From a checkpoint of a small mixture-of-experts model trained on Wikipedia.
Size: 12 layers, width 128, vocabulary 3337, 27.7M parameters.
Experts: 128 experts in each of 11 layers, 6 picks a token, a sigmoid router.
Below are experts of layer 2 (counted from 0) of a mixture-of-experts language model. Rows are named router (the router's row for the expert), gate (a neuron's input weights, with its number), up (a neuron's input weights, with its number) and show model dimensions 0-127. Each number is 500 + 50 x the weight over its row's rms, rounded and kept within 0 to 999. Numbers have three digits each.
After each expert's rows: a language model's description of what the expert responds to. This comes from a sample of Wikipedia text that the model never trained on.

# expert 15
router:568508499444546469504405492513491546507503521496518440472466476498448421524577534608546544495460456480569448424559447535483424550552476561634402407428530554382492470418607518442530519482477516568454494485395486500560529507595484516471540480465529355532581473548511541459544497515552553518561541527544530489396512571535478516520444513533490445477479536398471508552482496485528498512523
gate0:508484500519477492510446491494449362559505455510534495466453508459511575500498491442507517558537503436532527518494484465511587454563490546481509393515450540471361426572470467502460492474440579535495446485503518615447560466553399540480531562464553592468537432575603456409534497439606411511516543575457464463520521470489475480532548543544578543527551400480569504399470466488493528480571
up0:481506495465519551456596526577478601413509560407485505508543497539454472521494483524473486514447562585522496507546458430469451599500492452535481573521505498409569577452413486529512533544594463429560509502495526458537463504514606453553415444560430405467441508422488544679488537519386535469485464468580563481465460496496574458426476472436501488488457549538482554516475492546505465502474
gate1:527465505544541477433456568461456473559518550540464488472482529535453529525551484552530436394426502618479438592556417551602459502437549497499587472578519571469535422576515516492499542472443549483547473514546564378553510565545484568476552546463530483526469515486484560513499536455536499365560520500543526539459413484533562526511506545542577566413506522522524359488476517483533550432553
up1:532486472446499494492420449494547542541514536509502394486515455538521503581510435591430501339508466568519513520543349553542505512516457514510577560488559519391473499496482392450414498521467472545526515408552608533529564523488531523505552468490571488534493527396493448503468439505541482404539506468535543443537421581522478557472420476562465390432501544483522551500535470499447536480539
gate2:534523464530489536543463570518429351494507524536525500533487546443506456525530506501518507465467502504512499452443501408497560505527427535521447585485484582494565495472515586477560558446506570517558509390341472559521535497502509581549435506551398430499548579516567564527400494542434434607519504531452497525429567574426518460499474552513408554500552474500498497544541578575540461494529
up2:456510464472483424458526424503497622455446516506474455568502532545531582464464557521545480527558487485447526463558472642511431470516556490461540391491475449494476525591445441516458448580512483506402490532675526521399458531434535476483516559416516554458560483513521446487490510457567557454550419460441450443547451429539494586511531512467537487569450563516478471514434442440513470488485
gate3:575589588523508496450417529482422542520457535514497451517511530421498460545539481571431504466578462507476452498542522486402442515568533530555382607471615532459501502446458546531561502395535463489440497437483454395493464428477546505521499514518524492498523516516417490504571555460494489436491483481570537560510477594488414454433452443386425522567479552456581488476492529565540428496571
up3:534423409524454518572520517530601594550523473499493546497451437473492425502518512475527546512510540489549488481445480540530533530415548547458620392492497475468538490479539424481482536555449520451444417599523483488560418584437465534495509533541543505515543462485529453456486496553461498573441571436423381542539566515602601520551418481520527446413492470493524457528456396507405482548512
gate4:427521445491528518534522459513519541465508499422500521488431520428514484452406543477507495492511531498517549578515466543523455543537467576401458417540583485487612332533386501414507537507529524482468532455590466502532484603449466510522495514527591451454495493476599554523510531528534538594400526431582510518458474470488514510508456423502534564499578511573466570506404555413569507505534
up4:452424490478616521467451455545485623435449483487505539514502492478537523449559482596419464475592547581480437603515618605538481488446537526466485543546447457513548495548472458514510522488594448542478525474536476459474476600456585467462515552503589440469464489509360602490494512613485581504465477393467584481454551513497469480508540522498477505509558448462469507492514554457469528483541
gate5:509572514488624466439425505520492476457537623524582474618477497432512520506545446473506506476515522530472580519519519472464437441464383491537457529464539530442520547549565534500491494450464532530502544517467440475426513458480554546551517598479499466512519570428506496496421506524432658516538516615636538514454546547438405511461485567473576465553405532495540485510459566510528500479525
up5:491513520578523409512507554540468481507492555551544517560501497398451536517492476485552504560533457530536545521496594498459474466457456523484455515498556523538559563484565535451437493465452657465535568550458429438443540430500561576488579663443527535537444576496441503470421530476446603523584561493555510576513571535440462451517533538478583465518473540511611506512491535525560478570509
It responds to: Name-ending pieces. Word-final pieces ending surnames and place names in tables and cast lists, such as Pat-on, Giorg-io, and "as" in role lists.

# expert 53
router:511571481463496507542541491490540508456435554492537539503475498500481507466488520496460545419471561525603504494562420461534520543463470492492539450401492496489480371451532445508490504570512534509502466459449508485458379463543447650498446483485360457494537462529544577568534390516515496513506511424486606369538537583533507514437486435628536460518457516505601482477541460460548509569527
gate23:531609457508563427437468530499554528494488507448423509489501494492445485431399468531441448496512588518561585453627506606415509583523424498531447593562552526492507434506488397550510474505515426466521499520580423505503368496480543482438555430522457485442487471561438576479532528489502459460533449510585481467471494547480515503434487408507583463421568538536516525563487549477426479480495
up23:454481510537474535545557519570462518501500525578536509575552509489451412509524450418536519552409465527455579420492533484575588403502510490527431494475474471485586462377536459565518487516524556457446551588437432577452506451457510509491475511503477507549525579510425418434519621540481537569459490496528481572521485452621504591503606561526535500511452539460557432457521445436488529447443
gate24:515505453419461546435504497475513507434453552413457511395508474492515523488530458496517506483472416531561519492579505554556533549490465421560530561560475422561570479504517523485473549443640524424409572477507522532521652465446560522556496505404566506455493474530534419589541432495531550527501557435533514469509416536547457436487456548482480476578525445444386566491508481491423510556568
up24:536533520474433527473528576541473481425464605426454514429593535483499516504595503453531531471483454488477524534554605565532523533536560454531440471468530435542546517483439451540519471456562538464403522559505531612524543446478542459493500553416570486456547497511496501607593530538527575556525488436571585536444392434550473481429493537494484436570517585474443560468564468449420441492466
gate25:515473505454482533608524545503601463451475546462548536453544474600458464561496445546509522472507436539513536644527503514515528452490556471493502514432470538452424441507538427511405563462441575471519511460483520467599542495571565547493432552479529448396424507502502459550595429442448480406444493466504502491418478497464513541471432627516552510466464524458484396516521478469505499632461
up25:546485487494457594567480499490559441461491542531485476458500531518502499590524493439541506521451460512433585539535552472460416561634425524437481568496514546458407568472481398576423411507477428511470532529493474518514553547513531577426483508491561510366433549497507489509496508460470513430444436487593523472400474435507563538519446579492490509561504515427504451576485469465552413507381
gate26:462559425494474528544491476488524504489360500475551528483457493454573472543536489559476522512508527536469520443413559421532484461531557548520437572375535530524488495468587584418496503509480503476527515424422540530468481519462433435480496497434543506484571489463497391438488562575546503529526626541588399531480512546473406546512483412377524537557531523416532537528568447501460519552431
up26:573535520450521482464464494478481537444448426543525512445503499590464549502423486470535512548547447513498517536458529500455479429489393413414441488500442511453459470508464471485594479528465420516417504544565540492574677437541571542540540520502440469501467471569435531510532470403462437454548381472448543524563490562467540434425516582565587525441506463485470483449431561509456434483489
gate27:566357466455500395519608458548556539451502542509498558538510546509522421450532488513518531467485507489571515448418500417513496471672559514492514398480522452506495596482566495510445493578501466508453567468484477531528463476538468491520539529487392490475535513511529504502432469428494490511448530363541466445490594506579483513466444522635549595460507533400462519487550514473520528519504
up27:536426512418566406564592465576528451504467431477480563620474556562550431532473529511495477501486365543479541454404493468470533492568479541519500383489524471450475572521488531551487439454465429532445534486393466525582510572423444457468485565448599490483444519481546484506432572412507437555458457466544500422519531500582431482515465551488580529467450502495469466507538474541442513520541
gate28:511516532471488531595457433465599511452530420605534486535461518544526417488449493507522486435498514602531518400495508490526496429540511541470581521426492422540505586516561480440503544557534449495472520500530574484485409545554561517483474508418551423468564523537381506528463494499538507546549642461511466442550544588485532528574467388476413460544455506465400533571545503483494496564447
up28:502475480419511491498489526470450528504489464423502508528503544459517571552446610542392367497523521492584588501535492487512449537487486535588534484479643475410569541530495520510578591410530565506482536524472557449537494543558519463429532477545455489562452496465616474541499444543504524468593446464655475426506486482451492557455489490532524514573456502504568520473537491528490511437616
It responds to: Inner syllable pieces. Short vowel-consonant syllables inside words and names after an opening letter, such as -ib- in visible, -ad- in decades, am, ol, av.

# expert 17
router:488533509521546508513450435470504575509475523511493536486491495505528503542562505537488541502582457504518471421554493462636406541419571554524507538439505467538511511492572466537472446580396577571487494600457419515560496540563448470527539459437412482551549442581528531515469453556476533459504536426630536395512488595513507481517505562549518492503598536390452423437500390497497509556516
gate0:510475543481482431573550443538505505569480461509570553460430500465572602473533489484513471444583503524546460454547543489572435523457459523475444545561451530487565500518569464549454512466536548565549499564505488383637582499521466511446476526488526573634462462464440431528514522521547565511569597522494472560551423430498554432457553501526499494509629470396445453497511555496556524548468
up0:536569507533553513537458513501491488444605485452537497569477491489477495425516557592489585534465534493511429550449545460433434539553474507465547472473508500521415494447509574456504539491446434487492473465544591462388517500469509539474445549517439448501559466478508614526475462524406409439453457473468575575487558590495358557495425502550440534527478517557511447592520454581409470588551
gate1:524476466453486489563506502474480456509581532460498556547509517377510448564517483515493512515516539480478452564567446551610572554360468451408461542431471532511539549507620512447493520490380521578500506524494600501370564549599554430484431497500501472476462471504491510530454446461539518515472496513532413526561552462553488523413483418449526400502433529479550504505487547418446493527576
up1:496495453506438458609500476503440525526491500511457489545488531462587429493410487392605521462443482476509487506544424404467467442470566521509567545520441550525457539571409481494462385574462468499518475488496489566549499512401526514575539485467519476400621507559517476481427471480625510455475527458509477432546517540520541457601508477540436530404443402450425466498501487489537428544471
gate2:490652527551532525516505491547450546520500519562536571472464477578439484498498582442508490512565418561525536453548450514535511554478455490467511619446489469541550541561489515563534448550500515570462479451483464466395496492441533506595478404443543546468487488592384464638569520543485514470445460529484514471562542463479621474527518431482492510477536494433438491515464487523560626568543
up2:490417484497503477511467501522473468454507519464459379426525550492542482463492333523474522495471609406449411518528607529490492511484453453542444462454515504522455483435503382426466541439505491438535435554500522507569490537483514539487531568513534428436560468390557489376454516472524568525524529503506435611487572553505387492406542515541485450506437566535556488485513519497471477463543
gate3:520500483457512418505457437594557556455546508495574444432471484523538438482479457430454497549519477535514498435460530526519426488576513578408457447435479423454394546579515432545472518524430591536456522494460528529520618502454417550477510532481466484465519483468473471609442546591472558455518535514562477499523429561513472577510559498581548445447483525501495489471476466349412584558480
up3:589492505483578454529462468532593578502477443536495440490490527536530447564523484469592553551474405489475554486516523518413426458537555614417501491477507482459405498564509433541443570501413587494492512519445490471498530546535491559421466541456520511523473468471454500579489506469444491412510518489589456476465365502493405585585592477513510447475457511414523474506456428393493585514504
gate4:628539560551547534488516482441470500469473488512498566429530504554482531536520440507453373407505528464504464428453507503595518514545456476585550468467488440533447613516529464452457524484398516406542532434455452538583507552601489519393658438461478535432494451604466430562513453512527516516451575453440542550494410541513516439562482502493477520500468530487510474522483460459512534498536
up4:586447481527522525453508486410532486474501520471492579495476568501545505476460473498456451423515501509476420454561456489625479521481419486524548473430508433561443580519549521467457501488384520490484484470482512559514474609633485515402664442486500595428497487527495434575504491555585469414420584412501561533457442572495457514556437541472527510520477507466487471578525456506481495521524
gate5:464539432479483436494499582510487467485458605602589493364522516483483570580544477548542440481482480520391599423538518612431519559572463517405510513513443501554525457471548564508479491450444559535445495515522423442512569528519552555476486478510447530502511448545434545544486476509530441608475521469529525547596506468390502624525519455504539438525543579550476490520488470525545497507435
up5:486518507625458455487485442630501506493571491436536471541465511505550516505574443548498543474567537529493524476446495471549424516462484447520436631473535517514510503481546548567449459547550516525581556490606557396560508482528585428449468602544582507515521502428411470420515504480508496473474437491584553503455502459568587558512524483476536488474464634495444446473495442520382472521500
It responds to: Name-final word pieces. Word-ending pieces closing names and words, such as -er, -ard in Edward, -tor in actor, and John, often before a parenthesis or table bar.

# expert 59
router:573554479459507484554482507456461569539477485528473513457457524503568502458547576499444542527549548565575574506536500443476571479505474479512495471446500507467505566503489430441474576600454545526512457547405514488572473441540536546530546547422460454447489467630576484471435478542476536490499440408485580313443359538453516518504466560620475522501538515513534509514564445450542476555515
gate27:613413378437576433558559494484445430543453515545502507476488520556581488552500528423497473473512424473508508457487477437397456511478547528486558539550445526492482483600440347448543523549540472485474504566458504458575490506515489471453517479459512469506426444492479482584532488406432509511500378533473488549556416510476509459524428523509499502494538554435522472417549562388605515539485
up27:572463387435555460526482492503450440501517477517419512519457532467539474547571493506449481461459443482517556550558512442449500502501454575525501547502533575480449437559494450481506483639513570564522445575496479439626469476531441547487586453449575497499563520593521475577507527473476478504503423496557554506547425594402568429441454439490439500516515534447604518438514576423518574472528
gate28:617442495509537460549535556471442598414471469505468476490496520471466513562533415544423567593583517523574656498481571467572566451496511509465589485520478515486491519575533511458467546508458505493457455544452470462597517478545587476499571514449570428398432468444505528459478420590506492440463534421495446484405519476481543462535480543525455597482549548499511526552483485552427500531438
up28:354601472500473548494422472579550502550549501539518533515551496550537507436526636508575428422470483533420433546572445533452472486570519539549437509468520492539498524464503458456549432567476522512524541472521537501440472516510455477551457482498457550577562505518486478485456645407480516573509506530459517494605539426468482579420461447469500432525443415523460501454572488511606507481566
gate29:523472581475537537518516547506507559533497499512497430504408576491531478498455458481586437504534441428494591427539493498495541411490538469576546411478543532512523466613572504380571485462491568611449428523502511487464436522522499444525506461495637472512528546581561534518517521523493555547550515476455440469455518486440522494451488591555599478382451478508539628581474495505504532555552
up29:545573418535512458534541512495516342478542525548483527464568527499529572490464519419462488536478489580539451515525393584487572495555473466463507481492570473466516584520503528488566533521466448500467487506509522617452530475535545564410522423565442566386496533525549422518439432535423440560501458515462681482456554508473533492491518511418441529589462508545451441471480509484515477544465
gate30:545441518466497464428505512490488478449521500500471384379505313504552493485554584449526542398534493437448533488513492466499535554469521534506432506526486538552513503472471507438494520572489499584497430563492549467482453430492555410529479449504536531543468394524536517578505469513543534570463514508468486532450579564450372503496503548452427399476554446544525386487462462492502511622514
up30:578534490518500583535497504461485478505492587512542555492471468464473552547510412520448454544473536568496532557476518507500494500458489483503580453581557347424447444525547536526498483521436505385538478409442406426554488486494486567439508572430465449478471494462474506496427568474541445464554487470550565589496492570499584450453385454561485626457498463443508616448545538504466515504441
gate31:476502475519594508507493508495487501522491486514499523452521536490548464539549513415449548513407418440472521486554600560469506526430533591525504536419485561475442527454452529468538534558438465577492420502489478521551536518531534558528435587457492426486511535627524456458392437466479545630404457506474502462533426550477453539608593427600412525459405482448514473490516489445443543458498
up31:557548532501523603505563403507496519493576516528455475383538446501487488503458485561514520518449550521487541449501503337520502498591549529594496428492496465510544504490530461370492554481539461491470457605453389494528400507420480439488568414539564486533558532446545510459522517488447593502599502422480465521480492471503506459401476607460481588535509419493493524496477467509516563480448
gate32:536473460469555503473492529507462539448524433488505448507490460438577502378519550519515444487562518454477560478534592547475458430470452522421484505564478497561487558500473464554536438478438463569571476524453550428627505475457500508610510482415454544448468493569417477506405485596565488463556423525441406468572461546485554420487466489502465561463558513609526511562597538428459490573492
up32:459586568515533513502498572450467446503458568495550603489597548580453520609580504510462583536442450515482458529522534476453459530522553525509496542543495500426517451473475474494572542434548529429506489437485464572595525478536520558435481519512484497553564523478508420523513448501390522541415419455470533435575471405468440602560478469551493463448449509484547459370532520509524391499576
It responds to: Word-initial consonants. Opening consonant pieces of a word right after an article or conjunction, such as pr in prayer or prominent, d, n, w, v, qu.

# expert 48
router:480420507585607491555515502476571527524489498508537526441524563463572459472536518598412600518467473567449494497557483570554414464470524506568518462464528525518438493500603424484480483540496604573541507541384470465496451512640537505499509565402456450540488484538526536479519399542546529515556566434567523446531528551558517596544397501524542526511441499429492501521499432491490473524583
gate0:529532557639528507550437546481573417568537525464523476531474512411577443467484514535427526559514548522566486572487567485521471488487602482491546470501402441482551551527463499463550482491412647525584500453470495482474483396558552419483403595509518505499515446499475489503461395491496586506431499496590431488498528518582519485401487498516471543497521524611535516532479495533552584473481
up0:474567513567453541473505450537678466461565580447462416478548519454493483511467566564514506501486608479466467460525554408482493588611528475542566551418407522434528494467410478487503487537464530400546474554501524520530558457517535515443475530541525521473514433451535485475520534410575485497507498501498390432467473499452578592453521525573512517561493481513505530478468427391574533548540
gate1:579516543489563456510452555366479462501579439541492578535581591516423463517595545468539439545491545455573451454607512494479456550539542583524446546543503488603502448499596527521457509486539539549573496529471403523391446516573413497432552465508445443506533473534565470591479442485510486518454490484508432557554531426460469416485505500456491456514526458498507543527476589539501585480541
up1:554465455461451543536469492461523457448480569531467477541487507519539507521572532570629434464526481518515509437459582463604525498529539531513493472485501492455451489459348432498348604491463460499552576537470475600555513528537474495486509511380477494457587469506481527504457560517557485551480442543468414463359474521448564477499540509464452479541490569466469553486498490499474399387484
gate2:633419486495408443539587548545525437510532495487528640419508533519507465451551394527514488485509539428440548495438522564510627468471456475542474518533484463489431471455415494524492542486600486589486496469546503466511501341517513511504446556501486494547502491508468584451493527538470501562515491570489487559414565465473531491456467550435446505579449510415506478500496421408528584519453
up2:520453511446517557449595469543550510567470545501512514518508479556468553477538575517419486587613518529494491501425485543565635536547448439595478594458491453507487408548505489542477486450560529581448609558456536495511515461520476548489481499451478527531475433533486484604520517517429497474525442644479593452493462522447566494450474504432404509499537543512408491498512497394401477477523
gate3:406375548474626479546515514399484411512531506511496523560489557480502516487476486461557455519505550525563522465496464541487522522557589520423460531608415522537475565510441489437575523484456450540432510533521491494486563433496467488563415494528538571482559430523463488546542465469596507587479537445518387472590515463604549446556424472595468544535499483421447572535484549538485455529515
up3:468486509529453580398411568528465504540476497414409470430463526549507583538570546485470490540506546501468501467515460510581411513527455536483499462505516506510435527545457482539471496593402501556454432489578541514517529560498389473485490518561520494541547429512515555537583645512450480423550475433517608547475480515456544492558397535485493465504463615559447519530468473470424446495613
gate4:543478485565595518424494516492508428523472551468489458490506494419456510504460546461513490489498441456483506414535449506480471524545452511550432415568511524482414435509588555468476422478387494479544488511384462463544476573482407569447585488549552503534419506577597475485555452510501510414584479519570490521552523521469439516644466493554513530466451397549499535454533564493525437396558
up4:476565562490419437522507550527417499488570451505443501445461500619472505466523428475484539477497553525503566476454493565549530446421530497488553538467493526487570541546460469463557502498683567587500476479552473514477517535528458491534435474592427407557604509566437533496514482499489561531558477604412532376461516473512584463441471498406490488507477521449526538574498452496489572568471
gate5:431571576576419504494495514496478524429617515581540470401463547553456472469502507518500481472591478459494540447477417471487489457520521506483482531538487539451473521399472482468528489454450498533558469570542526524552519397500534469558505395503456437404534573577599513479491443425557439435567460572524550438516494443438572476513429480444450454359520529565466469474488424526565537452508
up5:515545526458474427474477431520569520478437556496493476539384515358474509514510539495489425492463636572523509474495543508534516455457534516498567491525552507436508450584425626430440463538501560441529570376541490514523548565548440479498474482589515543506501497479620511473561498382547506532532522509505532446576410505473536599521475512556585546555512493470517480445497419470501516542557
It responds to: Word-final pieces in tables. Final pieces of words ending with a space, often names or headers in tables, like R-ally, R-ound, Monk-ey, catchphr-ase, Se-ason.

# expert 7
router:521396455448507523507451493515530527495532547550483407478508480485460548476495666479426514583548519544625516521552469609631498490563545426498439528396424541590494485514590450468579513584457490539463466545415543558470551537493485441603473527449456510481529447498531502483480505549461507555581485460457476490520544499535469479529518470467447594430520484527445488561499425466518554549544
gate0:507491526484467530514538415534493420511510585577521547473455521497482508463558474452556487480469471630416559465495528407488564493565434493462509558495415564541576479562459410513613531515506433475454537494530476455516460445505578486482496514478499535410519478478477362551482502497570464600458545493506492488574659408455581455413460537510498530492486437543488550415551559512488527487547
up0:496491499418464565475545415472480468479472598573482567430542556483500491437526461435526522498416459602494557401450534490504551484519435438510455453521418571532568515518465414497503454597516455507396477502510457531522495474482494484545524488475545497472491518564547407447480453548560490584458557479422455467520639372517557510488458562556515556487600440590496573448535545452542496477492
gate1:508519473502467429484422486447459524531518529527586494508583571511486498541580479437402519494462486582415511499592582459583451495508567523488463522436418460529547549472457452462434560557592525668514483479456491491543429586412521545427531493504531496397556432582507557462473570536473525407519500443491517389556505519556422440444491575496483513530502518481520503423477522526524499512485
up1:546528609582495526546537444407478486532501552470471531521507489455521466491546424506432507449545468603498596512541511510526489496543524477467433607528510577466488542534457518455466578585504454600565473437432496418432435538462448550587576512459506497437469459679540505521532484500497487527546464533413494439548516451528519535434452544502448433482509480444510466401514594560465505555544
gate2:502531543455443398495424478443488489493429533477577423473415508438461496489462563592424575555510448495636445483556440547462512484573435510523451390434539500473478598479571587470456503518470522456543533453535479538594573491581472524464546570518461514614528503511523474570516419539520495500579539415602599499514498502510443536590483454508478459526534475476490497521478555471494456492544
up2:507489519474536638582523520558511476549549413518500508525516534558483558586501555580522461481456545556579426524563447501420539529451533515429470475506485441417527535466419592473522460487604608481480494477545551528562470460461526487488488407556458564503638493501482470490585483516553484482487569500567486504466558485460471438462453483400441584444568476546547535456396462460495556535460
gate3:412479471476492512479603507505516542492541526509496526428589510436568522536522486429484484525581539641551493497528561505441430621594525457444436518482522513602493535568556466535561423524420429551518548500496448437527561436463499492519524510472485434462484524442495452585553511525545509547566482384492549495525523535456513397531450555488492515487557508568391449428557490500505469524622
up3:477515530481428462479531461535521557531445521525480479490544494367458460454516520469537461458484530461528510589505523512483514504561454450469415442643416473354505463485467548481554545396535456437609490474494519493505518517408545514480407566550434525539528385482583526478552573481426495592578516516497583507448477499466506486452541597492492518502612507531589512453493552493469478438529
gate4:559492504494478540411445579498541460487506591536532561560482469447537526591533516388469540558468507591422467535421519437577453486605448486499534483474569505510582404562512546573499476522523555520541441451418493499474514555530558500521500486549525484558534487433523407533552509475427501520506517537585480430488520595555553544456575506482556498473508438465396529521469546500639513403436
up4:401523456472529454588545468509490575512541490494464425445524500557474462420454447599535456447504520437544536537568471498412520519433582524484503484538454524532421619420460463468500501541496435496467528573592501537494459453471436459541481464458453516425467488575475643431449494566540493456439441456398522508504506471450456480592393496534428507511482575541591440471492467471439471537527
gate5:558416470418565439559549485625518496436502455424474504501523500436533518486479570424463598565460473433507536545475553508469500519531458551455437408496476426518557456470409427504544505457536474528406488466552517499433615535443498530592465497415434520572454533479538591454478486513501440634525436462505510436507533484512400560448454517464520530481543497508498458511425394474496514534454
up5:475553518504465565538562536502451578490563476533495528524528425522553471470397502474497481510514481579522418391466510477464401509576536526541443455542521515500521492517546530474418552501451573565531482530538449461496446467444507499479502477528487400522452586512503406515565552501479516508643546509495502601489424501501492433460494493550398498429528478505521520446478522611602430504681
It responds to: Plural noun endings. Word-final plural or verb endings like -s, -es, -ers, -ants completing a split word before of, and, in: orders, others, descendants.

# expert 56
router:557407559462517500579548544458585513540592547394530529483518540498453461457533514518460586486534489555503542526542483466476542481535495486526540505466496491521442435500471529600474414575541549534477544452392501532427488410526476528525430542518492471453536483578658561531527527513511495466452545436580563367551492497490478498465469448587549556552583545400566486511489425444522472561523
gate0:493433455485554404456507494507508348532585504491516424516403469514562475470503484501492517526459415458538567527505425507475493528434460427483560432476565508493616423508442497570530446582532580482450530502364504530488582493486462591512460525442450530497485514489567564592413535510467519584476532469573511463570463434459487454579491464482477536597507475474575577498458532543525489541544
up0:494586516518483587576551513563495586467441478511491558537595488492420445509440495497455532453542563548456490500464544544499528514488532515533436592537482551469492561495538481462417513433488486542503507503604557425562387540545494462503527452539593489551470517544501412389564430485533463438570521518410525465426546521549527547434527608468513447399529510538488463526563534507522538468357
gate1:541457588473449488554515432488454492411498543478533464549540514502481454456577520515497509470513494458486444439510592563653538541518532514468558486530434482462503463529437415507500526528472543507459557539522589397559479558509616494474511557449478600478512540514512534508574469522504437520386554486541418397522443582499418507602549551500478559564463509453458438573474425436490512468416
up1:505569452480535428484519561490514555535450532505551622448467544496483545508388497492505482485420468555504447477523468465417483445493530475440555501526479483567531508410567487591508476516521462406507522531548433487455551458492404497576554582496514509515523475426446450488484514507457624508521522450404573558463540454504558456432450480592581492421514572496536565420613485566580501591518
gate2:506518579500556518490523491508515562506530506421514477511506525457422431395500510473547533573577479577543433475531472466521426525471515488573494506460428576536523442511572580578487519432400509598434483576543541394508447510513522553415494554455500505473431482414493501530476411427564530473471508457441537490453455544505565536507523446486417503554668528497492489578531574463402545538492
up2:435609529500477481524456421461557485508564554466496600541441541504499497428633471550447501435491528503407592518441495551466336467414487547474495537476465544426505543513510517528478453491476567531485509504436478486442484423565426485474469530451449412454519492530536523429461503491558429493495586513493486421478511488468421605580428472521441508556448469558557510398461474517470492582509
gate3:483518556534482492513484491497466516536427604429456530423441481448380577539461557453521620396529473485553545500656498543513521545452554509432490542491433495537526451489491584596494554532521526493419500473545419468486442494544544426540504527488539569443526448584555534495470407490452539467514511445457498412500379502509451457451620527519502454476505471463503461528510457520482420565532
up3:569539521535519380575502414487563530536576520496567445519461484534554425495506504475440546493462492487471450564451460480541496429514492457569499495493494440438477520562584510527479493530506544540557548508601551399480453445589509476576477517473477435537591567517533447361563456524569463441527494465450420520555599455521505384472453575528432521551552451462493459592471573486486563530505
gate4:625522445571499572469519524483582444495560571472514588559534543450510452451610450507512540599379577418463539485602530480548475522466498582543552551500522553524443444468480438448567513594508517513586497518514473528425467512586470507437532469474428439472504489518536429500515434524491468560403539620573500560482494480505492553568546532508546509527464526466512521488492478456519495386550
up4:593479421515464519500500517486594431537576621417541505539509493468438451463567471493533517537483549507537543526549505590582556567513461585543553545499499559535452487464490456437524531588560591530502547569560476526557450546528470516509531490435431482374547490513523343516469404556466516559527583553517538571525577492559510555592525514440494509531452472482536514492533506460497477465587
gate5:485541531626522478586460521588505529575507453465587495443475512516513443511468578504480639515494491489471523555482440559466471473575491478509415527522504530517496494510487547433530546431512451485501493481466476467343419495529444473441492539613503348547459466501519443496583510539469509487486477461563547575493503416535565574467504450470385409428453527426498428488513479517434460513488
up5:472509549504493492483407533434594454495542597559484504507580484512384406498619402488458590546473506462553497516543465515405445506443468508601520494457516487435478497461476479469472500465517562473453513478444359450490513485562481498518482483463461560546518523480620402439519512407530533498408522507555503453495523535487481459595647492502567494476499514407536466558537508545498495531553
It responds to: Compound and word stems. Stem pieces beginning compounds or longer words, such as work-place, rail-roads, month-s, Genus, Record-ed, inter-disciplinary.

# expert 57
router:643518499443474462524517548471532493436511517468497528558458550466523379498468585473365438433472563477495530542491489504512461474594485497479428433526492473464414594455523470551471502559516571532535507487474387521465495426538517560528533530491470427524481489545545448563375454517487520442553518504462527400517436533516555525375413524498523550482556506487576472478437441415581505491567
gate0:561519441571490530444486438497480551515589421482456513544511454525513425414554493544465612498424566505528538522534540512486464419475532485509499440461556425503456462440516457517527338536555479483605486485435476383433504469477470448500481431447397380625533530491443447489426416495507528432499594531504514587531481539510506515473463470467478489522460512461505578569506428486496526473475
up0:475531499490485481539547489538546522490556536509473503540465481456484538554506463444549557459566459513494427434479496529538518505598519424380483407549511576492546480603478486461598557376498501499477447394439603476569537447573565495511560552452551502558477502486540478501553581465476464541556536463502514457416488528434492461513473546451614525521422569487444568450529524567580437567402
gate1:445493518476493516505601565492441497487485502423620430478514426516500415566518474445482502435419523493553458431487472520527499466491549507531470409463447523484558480563601476546514550406515547551414484465445527508586582525575563429532467451487470469579453521459535409546530392580527562447452517526564394448428450547562499519514555604474524546432438492481482522433494514478520528565476
up1:473495529448477457520505457486458438520561597360559576504530403490484536513460342567505443453444446507536414496497450574429479412490478508520482453525500496520604450507516481493473516473447500498425539538434560550433592493555454567490558465452413546568491527440532446435550492484477514527456452495412499395525493443503500506498549537416438572508509487506540500367572527469486485522474
gate2:512486478584468512522520464473461529385554508471560597453469464504437427423577555493461424477530536490401554441521479566486532425513545570563449517549511508516444538449580501501480494455471519535509478474470375524510484418505409528523596544550504413543466456461431402567399507622504570447429509511494519532536476479397472581480474457534459486491523529496582449486459552427515474504438
up2:475512427585442544551443454431436496358552486512564498506453444460403478485525480440479420477547517542427521480503498618496519506507542564564475541534460489494457576497644596479491557436488481498507450474518383490518521434493443519439603559556563470471480500546475474484464443543510619546448510546498430536579543478435495520495444480500429436520502457504540441548451551469450471506420
gate3:546589484474476513440566497547522560440582487468481490491448470597505452501441465466518504520521548506519559457425494556610496528554484437516507502515524542502476392528592522495509589568440556559527524513491553572490543457527507499551377487446504564563485633491495444471589497489484582521430418532478571555479516532564532530363487515524479479376537530544486511404548526424473498568455
up3:438463483537491478549366570403428465566471480515520416550406475477461555390440476584479474445470505518480504479529467456439488498483426519440544559486431522457501574543444466487580401459543490493492541508515490403516463540432496508476537455530472464483533444600528552549485534495610452407552563524558468410565583515484528494566517473483432461612456458486508519595455431535482509499511
gate4:479521540466533526529494398431489525545520518442467499538504536575373472512500486407468467513480514544436535418541556434514469481560440500523482376455451406474504483513544538487454582481522512523433498493463406546459526469443496572515515548531523491437556561395503523453511564518458567476529509412575501431484454575532471493503500426393520411508395550595364511484494504484408504554523
up4:508460469520487464489522595615562431455534528538557387417505463418530530582441480556527517524562495410485475589518489552507489565503511539492484571576525563529479476504472392501536399499459458494549497516459505508542522534545483474520522405547543476553451448613481524544435525564523435453473466545442488602458550514511506493485586541564474476542512418444584433419453532469635496469488
gate5:544554450496555540548528549616543495447489528431475525495517527469481427522506504580528580526446495485514493465603462488507482533529469476512447582460498481491520483531641473518410481520527545520571515574320585488456422448533422607450463466457462415490489499562529493494591414460502450491479498488504515483476498534447572486484528641560536552599566518460540486570481517561518489506520
up5:497516589466497498507418525485533416480624534388503502493492514564469515477530410540541497482532486603494458599472437461507325497427545495548536541541512588408440545509575519557487491487516483581398542478484488502390518430484475483420493586511471568471490598424448537463508511456555530481459508577534545426500481461494474480533440571426476519542512480439426507494471502540447517511539
It responds to: Lowercase word beginnings. First lowercase pieces of ordinary words, such as form in transformation or formerly, bl in black, th in Cynthia.